Experts of a small language model.
Size: 8 layers, vocabulary 16384.
Experts: 16 experts in each of 8 layers, 160 SwiGLU neurons an expert, 2 picks a token, a sigmoid router, a shared expert of 128 neurons.
Below are experts of layer 5 (counted from 0) of a mixture-of-experts language model. Rows are named gate (a neuron's input weights, with its number), up (a neuron's input weights, with its number), down (a neuron's output weights, with its number) and show model dimensions 0-191. Each number is 500 + 50 x the weight over its row's rms, rounded and kept within 0 to 999. Numbers have three digits each.
Before each expert's rows: "comes after" lists some tokens at least twice as common just before its tokens as in all text. This comes from a sample of Wikipedia text that the model never trained on. Tokens count by the router's weight.

# expert 12
comes after: " of", " the", " in", " a", " for", " with"
gate8:498535504490437417390494499556471574472520515521515436510547462509575570487527547530489512548520516526529444419556487460546522569502478422511496460504507505438509454498496459461476408549422511442466571536592537433561498419504442475470437542548455459448486508537513539508439466461470507565548503482536446521422491482509552514459564540422475502539538515560600531461480433531484440452520450462536608543496467596490459532571522587503460439424418476509516493541484476403552544469555598470628443444565526415534462408463422504521511605541538581553596419402525530586520435482384456521
up8:557516480449498516489526514534451552446476478463482501521486531650600484515511503520537533423423506452524546497437515365488580443515410549444569568525447454544547538440517541533414534418466559393613548450409481553399514490484520544516620501497502530466494474474443513549552461535496444553438564531443596501493504542572428458549416426428466547448475517417500497459458561577513568505443468507434525467544474498495550475506550506497599500541520457580552539426564481488411479454562541559418546499376461498453463565506526616457487485495499482551491490534456462465512519481532490553
down8:557499429478525453523425424478482496454473586459518483520484557657502534557494512485531545521490485482509525551453471473494551468527436559500423446566572453631534458463538534472470407477528474451566410501412525473494451365559533522498561508455461540594429498510570432445452609618522480525514549518484482558479473454558473487523460473421438493468500432431487543506493459447574568487480412445449492519551534474535625469403575556513440594559493549545545490459510411483468541493430484510513495504577528443603432420513509546512555546590530451545537444480472543498498444469493509486

# expert 3
comes after: "\n", ".", " He", " he", " that", " where"
gate8:469497532555538512578556458547514592526503523617530431473526448485435480478496433512613501464458548493503547514487474492412427509554533592450454540457562533434363511537509397483432596492482484472466516482485528584521432595476546566513469461444434442512484628505497479478538522575454546457563576516532415474480590473509560502452508582535505515594459493397399521451467427479535445492537569559478513485481627437533484518509492458488452551532513511471478519500533522461443515523493455596513505505503452431529504621566518491440454530495574421476450571464410508417458523548477561451
up8:564464465466642481489506448446541480541535583504538498500502498404489499473459517559522525498521517516513414487490484519470490531524488468543506443418387560564471590524393464542584465551608563512521465508543425553502462570467560449467468532467516478576483527483488398447501668467421573497529523449488547583544475428484463513513476522586577554483460580505478488588486455518505491428504518493499429496502516534402470500505510560515536492478485458408536485423559517471527451447558603492518454482604435539511491541427468484408399485433527480457479519530615536504542549502387402479
down8:457487502536483487472512581418471454452514450476425472404520499531394518452462498467595522434502454483513502508568513462409512473503551442442563560416481579509428551479549486547535527518546488570485615502482510474482424491500516434499508433469529493450453479538499457377513492468493524615467563459565509454522457515534456549459512556536454428476541452549454599595468512533459538564473558492484512519544480506530489516596476434532442564422531558479513418531515552466443571482463563492603547553504485594554421493496517529367545418552589415499608420482422597602499525507498499485

# expert 14
comes after: " the", " a", " The", " his", "'s", "The"
gate8:499469528441466552509496404426504516541504549568535435485452445591474518523398500541468449443523406563529537406535534521460500488480559507513580524563495521466547520512512445572518444478556601422505491467494560473533449443492534560455503484551510502486505544521422423534448433509517500536430568573546520534475523419571466485429528588482508525555508512555494558495488441489471564490555532428601446540581474481515508435517477645470489352472499496455507494481370505485486377593510486513467544649578488469429507500555590515489501414506535445406481489486537479497621505460491484486
up8:507498476560489592539528548451457542498475536516467553401493586424483493517511491503478543679485490526524570502386488611460501507504420478500413603467454530444571533495574505462531566509445502568541461505485455503454547555496501573561470492447543551429407506621450379551458547520519541512515496445456507447445515471510431520551476467548547536464527488484559522464507527425506502552557508471443516509546521461496530468503575499429444566494371469569444522503520593505497571550482463489544409402477457505503453485467522623519461546405514514551499422483421516462461582484473413576
down8:542501411491456459552489499415547406574476481509495530594457460550431478483503572447522401573514511588445500468474535414392447532497530484435648461531518599411443494514448418515488476506527467479485512480527492584525469428487533555488495525470565476538595476468507383503519502565446473384494497498498392506477557421475561591455539418465483560526422381499530520536567537578488519527588538562502494509518439483511531466519487561481487519476520441506437528510429432509528519513551486511514494520488517476514434428444517479550500607447580621557573550532530499408442560543508528529

# expert 2
comes after: " |", "|", "-", ";", " (", " /"
gate8:481507569473546540509551555525524479520472474484485460400459449461468593509508484475653509497388504488519522522421541528423527554474492480414472473486575511425491420492513522436462533406478488535530543570500513547500678526533397479513604432496493403497480476509508577454545568555491518460559470503446506514461432584564517508513548449518439521473494503462409520497529370578439554490517519573474576408531526520481465461504464497652441437569476444471488462433533552556501480538487575510559560504531478560437474518471440495566481430457431484513429525527521585536480587453464496475
up8:536549472512559484504497463449448510475559507504509396547580507435472444381599407495401488394507498521440568557600573601463447546523527539451483520571470493549543470478402549559471486572576484538536461492494557622423562427495481450431512578515476537539488561441545437503575457391512466560462491511465483478487462468584507467519512463481431462447438526597453590530471548491541506488429483534437474421476470397484391481460542525482501419434500426507446532498496531573590539521451397545504473588496413514530562527550470548518505464542517553504467538534522530501542456486494518488
down8:527424540486452414545478537556501496480535464537472493495509415439567460497429448534460472420532423489497470467567396455479456512541476556384466474554429533556444534468572478570485486505418534490513490518513547533407494501454423445397521539583575455480570565490480470484501550440527496549494468466489612470441473443431531573497450499460481545615581489561507535616457544436515552506462479551468439492488565465558437521518613486465518597536512456489532452437583538596479584497447485475352442527529500506586563486555454512542485463559442546533555456492584507495577498496460567481